config = dict(
    router_score='softmax',
    routed_scale=1.0,
    router_logit_norm=2.0,
    init_std_router=0.0311,
    norm_eps=1e-06,
    tie_embeddings='early',
    seq_len=1024,
    train_tokens=616700000,
    dataset='wikipedia_en',
)
Below are experts of layer 12 (counted from 0) of a mixture-of-experts language model. Rows are named router (the router's row for the expert) and show model dimensions 96-127. Each number is 128 + 24 x the weight over its row's rms, rounded and kept within 0 to 255. Numbers have three digits each.
After each expert's rows: "comes before" lists some tokens at least twice as common just after its tokens as in all text. This comes from a sample of Wikipedia text that the model never trained on. Tokens count by the router's weight.

# expert 52
router:149122139123161162167160140145065144091147164173113153149148142111088116165138139152168115105157
comes before: " |", " ", " |\n", ")", " (", "=="

# expert 117
router:084106113166152121147115146078124119138126108139142120123149117112103137124128108130123109107127
comes before: " of", ",", " and", " in", " the", "."

# expert 105
router:159181162109113128169141124128159155142164160081112146146110134141131122144134135099159170073145
comes before: "i", "a", "k", "y", "m", "ov"

# expert 20
router:145162093119166139129168130119076139103174096131106095120119138123148153175131129169105146110119
comes before: " ", " |", "-", ";", " Party", " −"

# expert 61
router:144114159127114135148098133116107093174172073097130122135124143128119141099118115112091113141167
comes before: "o", "es", "a", "e", "n", "g"

# expert 87
router:118132113149107167121110134152116131149149122151132114164117174123137100135114132166145135168168
comes before: " ", "3", " M", " .", " −", "2"

# expert 53
router:163095098188080129097144132133115105135163085128126133157104169125120120118124139170116125089148
comes before: ",", " |", " (", "\n", " and", "'s"

# expert 23
router:154129115119094198090121156132125154131158112119140108123154107104106122137133154137174107071146
comes before: " the", " of", ":", " in", " by", " M"

# expert 60
router:119110099109144137086199111148106136090131126135170133167126147133137145103081115112135130131091
comes before: ")", "A", "C", "S", " |", "T"

# expert 67
router:152127143128107142113164157103114090122090159111107131114131171117119138123164130141096120110111
comes before: " of", ",", " and", " in", " for", " Party"

# expert 21
router:072169147079136160161188128088109098146129117133126124098110133125116091109117139116142117083105
comes before: " |", " of", " round", ":", "00", " |\n"

# expert 68
router:111133131103154088135175070139105157106113109113091142125133124142104138157113131149101122144080
comes before: "20", "0", "19", "–", " |", "1"

# expert 97
router:152135146114085137154123156145137117128107117189121159122126157091136098087126108142145133138158
comes before: " ", " the", " s", " r", "^{", " S"

# expert 48
router:158153151144142125084071111121134152115132123109129161117117096107128193108144150154125128120115
comes before: " the", " ", " a", " his", "red", "ording"

# expert 127
router:075159142128162081114083098119137152133097132148071117085156106109079131100078142105177148105132
comes before: " ", " the", "ternational", "stit", "19", "fl"

# expert 89
router:138129115188093139114090123146140087130153100139128083166093106089145124157150146133100135080143
comes before: " ", " and", " the", " M", " who", " B"

# expert 79
router:138145129145156175147084090167126105164155128093105145130140088103118132117141136128147131111115
comes before: " a", " in", " the", " by", " an", " on"

# expert 4
router:127148151133127145164105136178128118131087123139142124139113069106118131168121132093145114105133
comes before: " and", " the", " was", " he", " is", " but"

# expert 40
router:155108130122145105135124112136150107125129169129118140106133141114096099173132145137151110145141
comes before: " ", " also", "ol", "otes", "ference", "f"

# expert 83
router:108171104148197145132154129131061147098118079162126129138135114091125136156094130162143153115133
comes before: " |", "–", "%", ".", "′", ")"

# expert 47
router:155123141126117107138141110157094088134133085141110129142112172112083104110113092101153116107141
comes before: " (", ",", "\n", " and", ".", " |\n"

# expert 5
router:135152101096098089147137135130134157108149156150111107101129112128097137096156132093161117131080
comes before: " the", "or", "our", "ed", "ces", "el"

# expert 71
router:120133124149141114105146083123136122101101158167144146156119082118164131137135120127097115129157
comes before: "-", "A", "S", "C", "==", "P"

# expert 102
router:105170147148139158124068114145083146147141101137160089131116080104134171121135148100119116131112
comes before: " the", " a", "ed", " to", " his", " that"

# expert 122
router:132158147152151146129065142120099133126137107153145117127141076088098134123141122144133139113111
comes before: " the", " a", " his", " an", " their", " its"

# expert 123
router:147128146135126148113101118170136126186109135178078118131105155114085152147106117079101110154107
comes before: " |", "s", " (", " of", " |\n", "ts"

# expert 80
router:128143106178132142136148101104091106166137116136117102121109141133109133120138117138112138117151
comes before: " |", " ", " |\n", "1", "0", "20"

# expert 51
router:130157111140130154138121094162074118125087116143142109103156059151113111151124109157149110143124
comes before: " ", " |\n", " |", ".", "0", " —"

# expert 35
router:064175136120135138139088144113132096111087098176150108111117069084121135118127091140094118128148
comes before: " ", "0", " the", "20", "00", "1"

# expert 90
router:108146129116177111108144098175168091142077147093147145117125116139155152140111089115123117119116
comes before: "-", "|", "1", "2", "ust", "3"

# expert 13
router:150058123122105127142120147082132097172115134078159099156141111124145193120128114135136137154109
comes before: "ation", ",", " of", "s", "hip", " and"

# expert 108
router:141130159154139159083142152146135125114139091114141144144109085106118129138109144081084102128153
comes before: " |", "%", "\n", "h", ".", "i"

# expert 25
router:187111115124113158098140115120132119100145135148142123115131069128110147155131164120141140113111
comes before: " to", " as", " by", "ly", "ed", ":"

# expert 57
router:110121087162138083132166145139134176110118089128137127095162086088143129160127140110108137083155
comes before: ",", "20", "19", "–", "18", "09"

# expert 29
router:116114113128141134109146203131126111155148120112105121156100171150097127104126161160142129104105
comes before: "s", ",", "ing", "er", " player", "\n"

# expert 9
router:134134149131165104146165154165104120084122145156131128119107131123159155119098123143157126118165
comes before: "0", " |", "g", "20", "1", "5"

# expert 118
router:134129112161122160162160126137111088141125110149139153157112124123103142138126091128098103109143
comes before: ":", "-", "==", " of", "==\n", "The"

# expert 86
router:122145120120149097100139118086119120088161136161094133153173132168149128144109134165162126121129
comes before: " ", "-", " M", " D", " F", " S"

# expert 34
router:150112146114094104149133141130138129145158066114122143117129075114102087142103142097098118118140
comes before: "a", "o", "i", "\n", "ia", "an"

# expert 32
router:161137169082123136124071147153137105134115135128117134120092104117108111120097128157119110131137
comes before: " ", " be", " the", "o", "n", "et"

# expert 42
router:169166124182089108130111086107135122151142118098135123129159140119089126134137106117154146090069
comes before: ",", "i", " (", "\n", " and", "ed"

# expert 56
router:110145121120167179159113157168142133064088092138127147128116127148119088174083125169106118169081
comes before: " The", ".", " |", " He", " In", " It"

# expert 22
router:096113157143115157122117136105078116151147145119166102174144091137140165125156136133105140157125
comes before: "ing", " of", "er", "ed", "ment", "ers"

# expert 72
router:086137122104154069144154132114101137107085144111106132120151111083117138131107111177135132126121
comes before: "20", "19", "18", "10", "17", "1"

# expert 54
router:173095119136112188111134132102142119158147096106136127122129155150147128102135091109114118154121
comes before: " of", " was", ",", "'s", " is", "."

# expert 81
router:108118133144121151149134166110130153084131150121165124129126096109130128138133156159156146101134
comes before: " The", " He", " In", "==", " It", " \""

# expert 49
router:135120126142139131101088145137138140106121139144126116163173168137132116122133129105147198108126
comes before: "-", " Born", "ate", " •", " D", " Country"

# expert 1
router:139135082115120133102144145163124108123090130133172156131121109135119168122161121103179083142156
comes before: "-", " ", "|", " by", " \"", "ed"

# expert 10
router:088135089123145155181147095132116133136101092172094123109150133131146138138102105141093140091136
comes before: " |", ",", ".", "–", "0", "th"

# expert 126
router:093109155123095159102127111112093132143056136077146131115132155116134120113120112136111082083153
comes before: "ion", " of", "ions", "ity", ",", "."

# expert 96
router:087175083145171083152098131117089115113120129148135136142126087109166128136118118154148120113145
comes before: " ", "19", "20", "0", "1", "2"

# expert 28
router:120130086107118113129134136122183140115157135124186142132115107141106126138162184112156102126128
comes before: " ", "=", "==", ":", " City", "ington"

# expert 75
router:143134099091127109163113108145110121180127095100154177141116158093140166125108122112093104097083
comes before: ",", " of", " and", ".", " in", "es"

# expert 17
router:128158092153142135133108134133139123145099117117127106093149124106157126104083116101127121092148
comes before: " ", "19", "20", "18", "born", "1"

# expert 121
router:113127137148117130116165160088154103112105133115132105123127147129105096096149139121144145112132
comes before: ",", ".", " and", "\n", "ian", ".\n\n"

# expert 124
router:144117127135158119106163124139070117120171100154126126149138146124143122150098114151147118154120
comes before: " |", "E", ".", "C", ";", "A"

# expert 99
router:136127120108121140108110100143116105142133104159108125096095085101126132137117083142111079102177
comes before: "|", " ", "|---|---|---|---", " |\n", "|---|---", " Total"